python train.py --num_hidden_layers=10 --hidden_size=160 --n_experts=128 --experts_per_token=6 --d_expert=64 --d_shared_expert=64 --hidden_act="squared_relu" --moe_layers=[0, 1, 2, 3, 4, 5, 6, 7, 8, 9] --router_score="sigmoid" --normalize_top_k=true --routed_scale=1.0 --balance_loss=0.0191 --balance_bias=false --n_groups=4 --groups_per_token=1 --init_std_router=0.00798 --lr_router=0.00137 --num_attention_heads=5 --num_key_value_heads=5 --head_dim=32 --vocab_size=8192 --norm="layernorm" --norm_place="pre" --norm_eps=1e-05 --positions="rope" --rope_theta=10000.0 --rope_fraction=0.5 --qk_norm=false --attn_scale=0.177 --tie_word_embeddings=false --parallel_block=false --init="normal" --init_std_qkv=0.0431 --init_std_o=0.0536 --init_std_up=0.0617 --init_std_down=0.0617 --optimizer="muon_variant" --learning_rate=0.0074 --lr_mult_up=1.05 --beta1=0.95 --lr_head=0.00903 --max_grad_norm=1.0 --warmup_steps=200 --schedule="wsd" --decay_fraction=1.0 --decay_shape="sqrt" --final_lr_fraction=0.1 --batch_tokens=65536 --max_seq_len=512 --doc_mask=false --train_tokens=439800000 --max_steps=6711 --dataset="wikipedia_en"
Below are experts of layer 7 (counted from 0) of a mixture-of-experts language model. Rows are named router (the router's row for the expert), up (a neuron's input weights, with its number) and show model dimensions 0-159. Each number is 200 + 20 x the weight over its row's rms, rounded and kept within 0 to 999.
After each expert's rows: a language model's description of what the expert responds to. This comes from a sample of Wikipedia text that the model never trained on.

# expert 33
router,218,152,230,233,184,175,180,192,214,202,195,168,208,190,211,196,237,244,184,196,195,194,216,160,200,217,206,211,211,205,217,225,206,179,183,178,201,207,187,206,218,177,215,174,205,192,220,219,209,199,213,203,192,219,183,193,234,215,197,161,196,175,189,197,205,191,188,235,204,199,220,219,181,227,229,164,173,157,165,209,221,236,170,176,231,178,208,214,171,205,182,202,195,189,197,200,215,206,183,200,194,228,194,225,232,186,211,221,182,207,209,195,178,204,164,175,202,202,191,202,217,163,192,214,185,207,209,203,195,219,185,193,183,226,170,184,211,181,211,187,237,188,181,181,250,205,220,191,211,180,234,158,191,200,173,182,221,227,190,232
up0,204,177,211,225,201,205,226,200,233,180,195,176,206,199,213,172,172,217,151,178,201,214,211,186,179,202,203,204,163,243,242,218,204,188,218,196,168,226,201,185,193,198,206,180,224,191,150,227,223,198,174,227,191,192,161,175,180,226,199,164,233,201,216,207,209,216,181,195,196,206,195,204,231,177,177,202,223,179,181,203,225,205,211,244,192,226,222,186,219,201,164,153,219,223,190,186,207,202,201,195,199,230,189,190,174,208,182,204,209,164,186,193,197,157,231,216,193,180,209,171,217,191,227,199,207,186,196,208,171,213,202,221,187,199,197,174,205,203,218,177,182,195,182,216,259,180,234,215,203,199,218,204,210,217,215,195,189,197,199,182
up1,207,211,237,199,133,201,177,213,219,202,183,208,181,204,180,192,192,255,210,195,202,195,173,238,175,219,216,216,215,202,203,207,193,160,188,193,165,208,178,193,237,198,251,239,203,199,210,204,222,210,217,222,189,178,201,182,200,245,180,203,234,202,227,200,206,205,181,199,187,237,209,175,178,183,184,224,144,177,169,211,196,178,169,206,199,191,212,228,203,196,221,191,186,198,198,173,202,177,199,210,190,177,179,212,212,212,188,197,192,206,174,191,191,179,182,237,203,197,213,213,157,188,209,246,178,207,208,187,183,217,174,211,222,222,201,168,191,203,206,191,214,207,235,181,221,190,221,218,210,209,210,176,220,206,225,192,205,203,206,189
Description: Awards and results tables

# expert 34
router,216,189,221,201,209,240,165,209,202,198,199,175,195,194,212,210,202,216,195,194,213,181,215,183,174,186,223,214,192,170,210,231,178,194,220,146,207,210,187,203,211,198,184,189,189,215,197,197,185,185,214,207,188,226,212,196,261,188,211,179,200,165,201,211,244,206,183,215,213,160,164,196,218,237,217,190,213,200,189,185,206,204,169,196,236,133,201,233,180,189,178,192,198,162,217,179,223,212,168,198,216,220,221,236,199,217,199,222,179,204,223,184,150,188,187,169,194,211,186,199,191,181,206,188,225,210,202,203,168,237,192,213,196,214,208,210,174,206,213,190,212,201,205,162,201,186,193,163,221,201,224,211,213,213,209,235,218,213,216,209
up0,196,178,158,176,208,190,228,198,220,175,187,175,209,189,202,191,195,172,204,163,158,189,191,199,218,215,214,206,180,200,152,216,221,217,205,221,211,220,216,195,201,169,234,230,204,171,231,180,220,196,210,180,159,214,193,188,235,188,191,175,174,180,239,167,186,185,221,169,163,219,210,256,205,213,195,202,188,234,220,206,219,179,233,191,216,208,207,222,205,209,162,195,192,207,230,228,207,215,178,197,216,220,216,229,179,220,218,182,207,181,229,188,179,188,236,213,198,155,195,189,180,207,177,217,227,187,210,226,197,212,196,201,176,191,182,216,189,203,224,202,191,210,200,215,211,214,181,174,204,232,172,213,209,197,216,203,204,185,187,205
up1,215,195,222,204,209,195,189,186,188,245,194,229,183,262,208,179,237,212,228,175,195,228,192,198,199,187,196,218,216,176,189,163,214,230,223,212,154,182,211,181,187,209,221,184,180,210,215,189,250,165,217,202,227,196,237,198,236,184,221,167,217,172,230,188,219,196,205,219,202,201,242,204,180,190,218,202,190,197,196,198,168,197,175,197,190,203,185,189,221,218,215,155,212,208,229,199,218,191,203,208,192,223,161,195,232,207,212,192,200,187,196,213,192,197,188,178,194,178,182,200,175,189,215,185,219,184,225,195,207,189,198,208,224,138,201,208,213,199,195,160,211,192,196,195,205,172,192,217,198,191,208,157,242,186,182,194,208,183,193,192
Description: Modals and function verbs

# expert 47
router,175,191,213,223,153,232,213,207,207,216,181,185,211,217,231,187,195,227,183,193,167,176,227,164,181,169,212,231,202,200,204,211,173,189,193,170,192,224,193,228,209,180,209,189,189,209,206,185,190,199,201,221,173,235,173,178,200,205,179,153,211,186,210,187,207,164,215,224,221,187,214,252,228,222,199,179,192,191,202,235,193,193,177,191,211,192,218,239,201,195,185,160,173,216,184,222,187,197,173,207,183,218,218,216,202,183,218,205,207,194,209,213,190,206,181,186,209,226,184,209,171,192,233,202,179,181,187,215,178,209,185,223,201,199,191,185,210,161,190,222,211,189,162,171,221,239,228,161,203,206,214,242,201,218,202,189,203,222,175,224
up0,211,208,179,211,154,227,154,229,201,216,204,168,232,196,201,197,206,197,182,209,186,171,154,226,177,210,183,235,219,192,167,180,209,212,170,195,209,190,219,199,175,191,207,210,182,193,210,180,176,203,184,191,217,214,192,204,191,163,194,188,213,183,254,228,205,216,244,212,186,206,224,177,205,184,191,175,202,184,214,187,187,206,245,185,196,180,205,208,233,187,167,189,195,220,229,226,192,211,217,224,188,198,214,172,214,223,166,187,192,214,179,229,228,173,226,195,208,214,212,199,183,202,174,177,215,183,210,197,174,202,172,193,218,238,190,216,171,213,250,176,196,220,186,215,193,214,230,188,229,187,192,184,217,185,187,209,203,210,167,206
up1,189,213,207,192,160,196,186,158,195,190,200,174,183,224,187,185,213,208,207,228,202,196,226,202,197,184,209,243,191,243,218,198,211,186,194,216,180,173,206,201,192,188,227,185,192,213,238,204,199,261,207,207,202,198,235,180,198,190,201,180,232,206,176,195,182,200,194,158,173,225,194,196,186,212,190,204,163,200,199,201,236,204,207,205,242,179,195,174,175,200,212,186,205,236,224,198,195,186,189,204,184,158,172,210,216,209,184,217,185,176,207,152,174,207,202,202,192,228,212,163,235,187,230,220,200,176,193,166,195,223,188,222,186,175,202,247,207,214,228,213,182,180,221,209,245,242,197,194,189,200,194,213,215,205,202,182,182,220,206,206
Description: Infobox labels, biography openers

# expert 27
router,203,164,206,195,187,203,195,209,223,202,193,202,252,208,182,201,209,202,167,191,195,183,212,180,189,192,195,236,196,192,207,222,206,203,185,196,201,215,185,248,250,188,195,203,210,210,197,209,208,193,188,203,175,249,199,176,224,209,203,187,192,214,182,196,223,185,205,202,209,212,205,200,241,231,196,173,214,191,161,205,176,192,174,202,239,199,256,224,184,197,162,196,215,155,185,183,198,190,199,193,214,205,200,167,172,212,184,210,204,195,214,199,160,195,191,166,193,191,214,221,174,174,207,167,175,191,208,228,190,225,183,209,217,189,220,201,164,194,185,217,189,162,215,178,238,201,237,164,197,213,216,195,188,229,165,203,245,206,184,205
up0,195,208,205,198,198,204,206,183,207,217,219,219,209,180,180,190,236,208,184,195,199,187,168,215,207,223,227,162,216,199,204,182,182,183,181,166,153,195,189,204,208,213,185,226,181,212,207,195,191,192,209,222,211,205,191,224,200,210,202,180,183,215,155,192,216,170,241,190,225,183,213,199,230,203,223,184,230,204,133,219,213,201,195,216,207,226,189,175,224,218,182,183,202,202,207,202,164,206,167,196,208,271,203,195,203,199,220,199,196,191,199,136,190,206,232,193,222,186,162,184,217,173,187,194,195,180,239,179,190,221,209,188,221,198,194,208,188,236,196,184,199,166,188,161,210,198,180,190,220,200,247,200,198,199,183,199,219,207,192,212
up1,229,190,200,183,188,188,208,224,181,169,207,191,189,190,226,198,215,199,157,168,212,190,213,181,194,183,218,213,200,203,213,183,193,207,176,141,221,191,183,220,223,225,212,196,196,195,190,206,201,207,197,213,177,203,201,232,206,216,178,170,203,224,226,208,197,222,207,179,201,176,223,221,241,192,187,197,207,203,166,182,225,165,193,211,205,182,237,203,215,235,236,228,168,186,181,191,186,207,171,168,171,237,212,192,230,199,198,210,199,195,221,212,178,168,171,221,214,235,214,195,183,207,221,202,176,174,201,206,196,248,187,222,197,158,197,213,213,186,193,232,201,221,174,165,194,175,220,192,140,202,193,202,190,209,211,203,231,208,214,180
Description: Table and list separators

# expert 44
router,194,188,223,224,189,211,188,145,209,227,207,190,222,224,184,203,213,219,170,219,205,178,180,200,160,204,230,196,178,159,205,214,181,216,192,192,202,182,191,206,224,169,187,185,193,226,211,184,204,164,224,172,206,219,197,182,221,214,182,178,212,168,210,209,227,201,220,220,209,165,200,219,204,188,234,187,181,238,179,237,215,213,180,213,196,190,208,202,167,190,182,201,222,203,206,228,206,166,192,187,211,226,204,208,229,221,211,240,187,220,186,170,174,200,185,161,202,225,224,193,206,191,208,192,175,175,231,216,184,205,178,207,181,193,177,212,228,204,178,174,224,183,171,172,212,197,184,212,191,231,248,202,176,193,220,197,233,227,214,206
up0,201,209,270,163,214,211,211,178,223,219,214,184,234,236,176,203,172,206,141,187,216,179,189,201,198,242,202,193,186,184,224,176,219,209,186,227,219,195,210,209,205,198,228,201,211,162,203,178,207,178,209,228,194,200,183,191,186,186,169,176,169,217,207,195,167,213,207,234,217,171,183,246,201,196,223,215,211,225,189,195,202,229,201,222,216,204,173,199,191,152,180,166,213,181,177,196,201,218,182,199,194,211,191,178,200,167,191,202,204,231,203,202,193,185,158,188,208,223,211,210,176,225,225,204,170,224,192,214,203,212,221,229,197,178,211,191,207,169,179,199,224,195,191,201,206,173,205,219,180,218,224,216,219,197,200,206,190,177,181,212
up1,218,201,220,193,161,183,220,245,230,204,205,197,199,213,208,183,241,212,193,219,202,167,193,214,193,183,208,197,184,170,188,172,180,205,202,222,170,190,151,205,194,187,211,219,202,195,192,187,180,188,179,167,199,212,205,204,207,189,192,244,207,216,196,201,219,200,200,208,217,234,217,196,171,248,188,236,196,202,205,228,214,202,176,214,200,202,218,201,214,207,180,207,173,196,205,184,206,217,217,210,215,187,214,197,206,198,181,204,169,184,193,185,160,195,185,189,206,148,237,208,213,259,210,201,219,225,159,203,195,201,197,185,138,219,208,213,242,196,191,177,240,199,187,196,205,219,192,241,209,206,185,161,215,220,179,194,211,169,198,204
Description: Units and number endings

# expert 50
router,207,197,232,213,159,216,170,210,186,223,201,180,237,177,163,209,207,229,166,191,203,178,205,164,182,206,198,183,187,196,201,210,183,219,192,183,202,197,205,204,224,198,191,183,194,234,232,168,177,198,199,147,188,207,158,199,241,225,204,204,172,192,229,228,228,176,198,200,182,199,214,206,204,210,210,187,182,200,154,194,218,230,194,216,209,199,214,228,201,175,171,199,197,176,182,189,190,166,222,190,203,226,218,189,184,217,217,240,189,199,223,167,165,181,196,178,210,208,215,178,198,190,191,208,238,203,191,185,198,226,191,214,185,176,187,201,216,189,200,205,210,207,182,190,221,201,243,201,210,224,244,205,183,184,170,226,209,246,185,231
up6,207,210,214,238,200,202,190,175,197,185,211,187,214,211,192,219,220,209,158,187,184,191,192,207,193,222,188,150,172,206,212,214,167,225,201,191,225,245,191,185,200,192,164,190,206,184,194,196,215,172,207,214,193,228,178,174,195,194,209,184,205,213,210,170,222,211,248,193,185,195,207,262,166,178,217,180,189,201,195,200,184,190,223,203,193,194,197,211,262,220,204,218,206,199,192,229,192,167,244,189,214,217,198,178,196,180,214,176,184,220,239,254,206,208,186,215,230,225,206,186,193,202,179,203,203,182,162,179,202,196,214,187,204,191,182,212,203,169,216,220,199,225,177,193,222,228,204,212,202,234,192,168,221,195,179,183,194,181,168,191
up7,222,158,226,191,199,223,187,197,209,199,200,222,183,187,218,203,184,242,185,213,224,206,218,184,164,200,194,199,197,183,202,231,227,184,190,202,203,200,223,212,175,198,181,172,201,197,190,244,195,183,192,189,214,156,183,210,245,202,203,217,209,185,212,222,200,227,219,215,186,173,171,198,189,219,204,190,205,223,197,186,209,214,220,195,205,150,196,201,198,193,215,168,213,181,219,228,204,195,234,260,185,185,188,209,208,246,206,246,166,175,181,190,189,192,227,231,232,189,208,172,237,183,221,217,191,238,180,168,185,190,181,228,187,200,158,210,179,207,212,185,208,175,182,190,195,185,180,204,219,174,202,212,190,213,217,173,199,198,212,206
Description: Capital letters, abbreviations

# expert 42
router,214,186,227,214,185,193,147,189,214,194,183,182,193,238,151,225,232,208,181,197,211,187,214,180,191,205,205,204,219,186,225,207,173,205,186,211,199,209,180,202,228,176,201,205,190,224,194,183,213,193,216,201,215,229,203,196,221,218,192,180,204,170,167,206,231,183,223,223,177,209,216,226,198,223,208,164,194,187,152,199,210,200,178,211,225,188,229,207,175,198,170,201,225,173,176,231,187,179,182,201,206,240,219,178,189,204,204,203,148,233,201,208,168,204,196,158,178,194,204,206,154,217,247,188,185,206,213,211,190,214,195,216,177,213,189,189,212,196,157,173,222,181,202,194,203,206,219,201,202,211,230,188,185,250,197,198,225,199,200,217
up2,188,196,179,202,160,185,208,179,202,200,181,208,167,202,211,190,181,246,154,206,196,171,204,220,169,200,192,199,191,225,219,196,186,210,208,203,204,216,232,202,215,204,186,209,186,184,195,200,213,210,188,235,224,226,189,216,231,195,193,213,182,181,184,210,169,198,204,234,221,194,214,210,195,207,225,194,234,219,251,231,199,172,224,208,187,185,219,220,204,177,232,236,192,150,189,207,188,183,153,191,202,206,219,208,145,197,184,165,184,201,220,201,167,188,195,197,200,186,181,206,164,230,197,181,191,226,206,219,197,166,233,197,226,202,214,192,226,219,168,211,174,234,206,179,209,182,216,192,189,211,192,198,178,203,234,175,216,227,218,187
up3,221,198,203,267,223,205,146,215,195,228,186,216,194,221,200,184,150,180,221,237,199,221,166,221,197,180,215,194,150,172,188,182,207,180,198,177,222,198,219,231,219,216,210,209,229,187,225,225,181,200,185,230,251,188,183,194,198,184,201,192,197,177,208,229,233,203,202,212,206,199,172,201,209,179,167,212,185,206,214,214,187,201,188,207,204,192,197,189,194,211,180,177,222,200,192,213,164,198,210,197,190,193,175,173,238,204,171,202,190,215,196,225,186,188,201,186,215,230,252,173,211,201,212,193,203,216,217,227,206,187,184,181,196,213,173,178,200,192,224,210,184,187,201,170,148,210,209,201,216,219,187,177,206,211,191,235,201,214,190,210
Description: Arts and media nouns

# expert 37
router,218,166,224,215,179,189,193,166,207,231,192,190,231,216,233,223,210,246,188,213,195,200,208,162,205,183,208,232,213,158,211,233,178,212,197,149,223,216,188,230,212,208,201,195,195,220,215,194,177,177,209,179,177,220,175,197,202,193,190,182,186,204,180,206,221,197,192,224,187,199,191,223,234,214,202,190,189,187,171,216,211,236,183,203,226,175,222,220,172,194,186,178,228,174,191,178,206,209,191,203,180,197,217,217,184,218,222,221,203,174,223,207,171,199,195,178,180,235,185,201,205,191,190,182,178,199,183,227,155,223,198,220,179,195,190,192,201,161,198,204,204,176,206,183,234,204,260,153,215,202,207,182,192,207,182,203,203,238,183,196
up6,213,185,210,197,194,183,189,190,201,190,204,160,187,207,161,172,172,227,194,167,220,224,225,199,147,199,204,209,215,210,261,180,167,189,202,174,183,196,195,228,175,198,239,203,192,215,253,179,220,181,189,204,188,240,211,172,202,186,177,169,188,206,211,219,225,230,197,197,191,185,198,190,205,169,189,209,216,197,215,209,252,213,202,167,198,180,161,214,212,216,190,204,240,235,213,200,210,212,176,191,189,187,183,215,182,197,183,192,194,204,231,195,188,210,208,232,197,199,169,234,193,189,194,225,210,227,204,149,188,225,194,185,186,202,218,198,200,175,221,206,172,190,221,211,220,238,216,186,179,211,208,187,222,204,192,198,192,200,194,201
up7,215,193,222,184,233,237,187,198,205,213,185,249,212,213,208,186,205,203,222,195,224,162,215,201,216,205,189,186,198,190,193,205,153,211,202,206,243,194,214,171,213,223,176,209,208,195,206,235,212,216,197,188,185,185,194,197,200,208,219,198,235,195,181,209,184,221,178,236,172,219,189,181,215,174,202,193,188,219,193,212,229,206,200,230,184,178,211,202,175,201,181,198,177,227,204,193,172,234,198,179,211,178,209,222,168,196,209,221,188,193,178,221,185,192,204,178,242,196,195,193,200,214,203,208,210,205,184,190,162,219,171,213,195,178,171,203,204,160,221,166,243,159,269,227,208,169,193,193,206,211,198,189,176,193,203,198,202,214,178,252
Description: Header pipes and prepositions

# expert 7
router,187,211,211,226,193,198,169,187,233,194,166,174,199,198,139,215,209,206,143,224,175,174,188,188,181,195,199,221,215,197,214,221,157,225,209,204,194,194,196,205,216,175,192,201,186,246,204,195,205,189,221,184,207,210,206,198,219,225,186,189,218,197,202,222,205,204,230,230,195,213,200,223,190,227,196,156,190,201,162,199,202,182,155,216,220,184,230,207,197,184,170,188,213,159,181,226,185,192,180,211,259,247,230,164,195,176,209,189,180,203,213,182,167,203,204,184,181,203,202,210,183,204,210,216,193,207,193,216,189,211,180,226,187,187,200,193,212,189,171,201,223,173,197,180,189,210,222,221,200,234,220,200,206,229,201,209,217,186,205,236
up0,227,179,205,222,183,192,219,159,201,190,188,182,234,165,170,188,186,210,198,186,201,212,237,217,221,210,224,230,162,199,198,235,192,184,225,189,230,216,190,199,190,162,218,167,214,212,216,221,184,204,204,175,237,198,198,146,179,210,179,189,216,209,193,169,210,159,202,196,183,176,213,195,194,191,212,223,177,181,234,206,198,204,216,224,207,216,237,183,207,178,197,199,178,198,208,219,178,243,179,203,166,193,202,197,198,202,254,181,189,177,214,174,178,194,227,212,206,191,214,227,197,201,214,212,181,228,202,210,195,186,195,202,173,175,203,224,199,180,237,230,213,186,169,226,201,185,212,211,208,206,200,177,192,174,207,187,214,185,244,231
up1,206,217,198,228,202,193,199,217,214,220,193,152,191,189,214,208,213,196,206,214,219,214,164,174,187,216,178,212,186,184,189,222,216,207,209,201,214,221,216,228,182,211,193,230,190,215,220,187,219,183,193,233,187,232,205,208,231,211,178,185,175,186,192,181,223,179,178,205,238,205,230,208,201,196,221,208,198,172,214,224,168,218,196,211,211,169,218,168,177,204,201,222,211,159,199,230,149,201,207,205,239,192,189,169,175,194,177,204,209,171,202,176,186,221,220,217,226,189,202,188,158,228,195,183,204,185,197,228,188,194,223,226,188,190,184,237,235,166,149,191,227,217,182,183,212,174,150,196,197,204,185,236,201,196,191,205,212,220,203,187
Description: Role and office nouns

# expert 10
router,179,204,223,229,167,205,188,215,220,206,215,198,223,222,162,218,233,241,198,220,182,165,204,208,218,225,186,188,220,164,197,230,151,209,186,185,224,188,180,202,207,202,191,182,191,208,225,199,212,201,209,194,209,186,185,179,207,203,172,192,225,181,206,195,249,194,223,204,226,166,198,214,231,218,216,194,198,213,219,242,229,196,202,188,214,152,211,206,197,201,191,177,210,185,205,205,177,194,170,196,221,223,225,224,215,225,198,189,187,194,208,160,198,183,183,198,208,205,208,172,191,190,207,207,181,202,186,243,205,211,134,187,194,205,181,195,191,188,166,206,190,188,195,166,208,212,216,166,184,189,228,168,210,178,215,215,227,221,220,238
up0,226,212,201,223,190,222,209,186,162,203,217,201,202,224,202,237,195,196,197,216,173,176,212,192,227,184,152,197,212,196,197,211,222,183,183,156,208,204,196,206,160,187,172,199,171,192,200,176,214,188,208,200,196,223,220,210,205,211,192,196,194,206,172,170,229,191,205,227,188,202,198,242,184,218,193,232,243,186,221,242,163,200,246,198,199,164,197,172,205,181,237,194,224,179,191,196,179,203,214,196,223,202,194,190,168,195,165,216,158,206,203,172,219,202,201,181,231,197,202,241,185,228,201,191,240,169,189,210,198,179,184,181,202,217,190,213,200,223,212,175,203,188,169,172,201,229,204,223,176,194,178,188,203,220,229,208,216,197,226,223
up1,210,196,194,203,182,197,193,237,216,183,208,192,228,217,154,222,224,203,205,180,204,196,182,196,227,212,186,200,209,184,213,213,232,223,202,179,260,215,228,191,208,183,188,162,168,206,205,160,225,198,197,202,226,155,204,195,194,203,205,186,226,166,202,216,197,172,212,182,211,201,232,183,212,204,212,188,178,186,207,220,211,204,208,180,222,208,228,200,179,177,203,190,178,170,171,228,208,207,227,203,162,231,182,218,213,219,175,220,199,164,178,209,214,212,208,208,206,182,222,176,201,215,215,195,206,176,203,187,194,181,149,170,230,191,187,218,197,185,232,204,216,227,161,168,208,236,223,202,165,204,176,175,235,207,211,210,187,212,215,184
Description: Hyphens, table and number pieces

# expert 60
router,197,163,225,194,169,208,179,202,203,200,199,198,241,199,205,207,200,232,187,237,213,176,182,209,185,198,210,216,222,182,221,229,205,196,216,184,197,218,191,232,236,173,191,170,198,226,189,201,168,181,237,230,226,214,201,192,223,221,188,184,224,177,222,210,248,173,195,232,186,204,180,205,222,214,207,194,180,164,151,218,205,215,204,167,213,186,209,214,186,185,194,176,189,208,203,227,192,171,205,183,158,218,187,235,223,220,220,210,191,196,197,208,178,189,166,174,197,186,159,193,219,179,208,202,214,173,224,204,148,202,185,233,213,231,201,200,188,195,199,164,223,211,187,180,208,204,241,181,193,195,217,181,199,198,200,174,216,214,210,209
up0,205,195,177,221,198,192,201,200,190,219,255,239,235,222,200,230,184,223,207,197,158,188,198,206,178,168,207,207,190,214,213,193,216,179,199,163,163,216,208,222,197,157,234,168,196,222,175,204,215,222,247,224,216,190,222,188,227,206,198,187,230,180,181,207,219,207,176,200,194,200,180,209,196,202,187,196,180,203,155,207,205,155,210,169,213,215,217,154,176,219,210,216,196,185,199,177,187,197,176,188,199,198,179,188,175,228,190,181,206,185,213,165,191,178,184,187,177,170,195,210,212,199,220,189,250,219,204,220,179,214,167,207,211,219,201,219,206,201,209,191,185,231,182,201,208,186,184,206,197,193,225,162,224,181,214,206,201,180,234,223
up1,187,183,226,200,170,219,209,175,211,194,184,206,213,191,189,216,207,212,180,201,212,195,190,194,195,213,164,174,182,201,224,182,212,170,222,210,200,210,194,216,243,191,217,160,227,166,183,234,222,162,182,215,217,232,213,202,217,214,189,202,210,204,210,184,215,206,204,215,196,161,207,196,205,228,227,160,183,161,214,182,184,255,189,166,206,190,190,180,199,215,205,184,227,190,194,206,196,200,214,221,153,210,181,211,218,206,182,204,162,169,225,227,179,174,204,198,179,227,203,188,226,192,198,210,153,200,192,162,177,232,222,190,223,196,162,231,217,205,182,204,233,224,185,203,196,209,213,208,181,192,188,205,196,221,201,201,254,185,200,212
Description: Latinate word beginnings

# expert 58
router,197,160,221,231,175,195,200,170,229,199,186,178,204,211,209,189,173,233,166,196,187,194,210,171,206,192,196,233,228,196,218,226,195,218,209,150,208,185,192,210,233,166,186,218,194,242,227,169,191,195,200,198,193,227,186,206,233,214,179,203,186,164,215,213,217,189,222,234,217,171,161,232,238,209,203,205,164,182,182,217,205,180,171,190,199,192,227,225,188,197,169,207,179,192,174,222,217,187,181,225,202,196,213,196,171,180,212,198,186,188,204,201,155,187,205,191,182,244,192,198,205,200,186,206,218,184,174,249,196,217,186,212,215,203,199,179,170,228,190,205,211,197,189,186,222,201,213,191,197,222,228,165,217,203,174,211,206,197,186,227
up0,193,212,186,216,201,208,220,197,199,163,217,205,229,204,201,205,172,215,185,218,181,178,217,177,201,180,193,212,180,194,221,216,198,222,209,179,234,183,195,199,200,186,149,246,211,192,205,169,193,198,211,202,224,207,209,192,214,177,172,205,228,205,200,180,211,157,198,163,232,178,179,210,227,229,156,195,192,189,196,194,195,202,231,180,224,188,215,207,238,200,210,237,201,181,227,156,188,223,198,235,226,217,222,210,185,185,175,187,194,202,208,229,201,183,208,188,246,214,184,243,220,185,214,174,228,194,199,185,205,220,167,204,222,184,190,212,173,263,210,158,200,188,196,190,178,201,194,201,215,220,196,199,214,224,187,199,178,217,183,191
up1,210,216,187,187,190,197,258,168,168,225,185,238,154,187,166,214,187,195,201,194,225,216,152,202,203,236,212,213,186,239,216,212,162,187,213,194,191,188,176,212,200,221,178,210,222,191,192,192,196,201,201,225,204,200,204,207,205,207,184,191,190,185,210,219,227,204,218,171,161,208,201,204,169,183,205,188,210,198,202,203,185,193,188,194,236,193,228,213,215,196,223,197,203,187,172,198,218,173,269,199,207,198,196,200,155,203,187,205,221,196,207,207,200,197,189,173,222,193,163,184,242,222,195,167,201,194,198,197,214,172,191,215,226,195,193,159,222,204,230,194,190,190,187,208,172,203,229,223,221,207,214,190,158,225,171,203,200,225,207,233
Description: Particles and prepositions after verbs

# expert 17
router,176,212,216,227,170,203,154,193,197,223,205,174,260,210,238,212,200,228,200,233,190,200,174,179,199,160,233,192,212,173,215,204,193,184,215,174,185,203,193,201,228,185,167,192,211,225,194,203,198,201,218,179,203,217,210,185,214,227,228,208,202,209,191,214,227,193,214,209,220,174,216,212,205,224,230,184,190,180,169,226,198,221,191,198,202,136,198,216,178,178,172,174,203,158,186,187,177,210,194,220,196,173,213,221,222,224,205,215,194,169,213,172,155,197,199,207,205,203,190,202,185,164,167,213,207,198,216,224,168,207,195,234,199,195,182,197,216,200,203,178,195,163,208,179,228,197,235,199,215,216,227,183,207,226,188,215,181,194,198,221
up2,184,266,177,217,198,197,208,181,191,207,170,208,170,210,172,190,195,186,225,226,207,210,193,200,227,190,194,213,206,216,211,180,204,191,185,194,189,227,209,211,189,199,226,205,230,208,177,221,197,213,212,199,192,215,178,179,184,188,217,207,189,173,197,208,208,230,183,207,217,173,197,202,201,209,199,201,206,170,219,190,194,149,198,185,245,243,187,195,185,148,205,216,190,201,208,205,182,182,168,221,235,209,175,176,197,226,218,218,222,201,176,226,209,178,198,192,221,200,217,204,209,201,214,205,173,215,223,182,199,192,222,202,140,201,225,238,191,199,202,208,167,196,160,183,221,231,220,221,199,221,175,213,213,186,166,182,201,165,157,233
up3,206,209,185,178,204,172,196,206,172,219,202,195,202,208,222,203,197,219,235,181,181,168,208,194,207,200,221,201,246,214,253,205,178,237,205,205,208,195,178,182,199,205,217,223,221,195,211,190,217,182,186,211,190,210,227,185,173,208,220,190,215,187,237,177,205,223,249,181,226,184,200,174,206,173,224,242,212,185,230,234,222,203,193,210,200,177,181,216,206,150,186,212,183,158,181,215,220,214,215,185,185,180,196,179,203,209,222,200,183,190,232,200,164,209,192,190,197,219,206,177,166,176,208,227,220,203,182,200,230,235,184,186,182,194,178,183,232,199,166,203,208,172,186,199,222,213,180,218,223,218,189,187,181,200,210,180,206,142,212,199
Description: Line breaks, table starts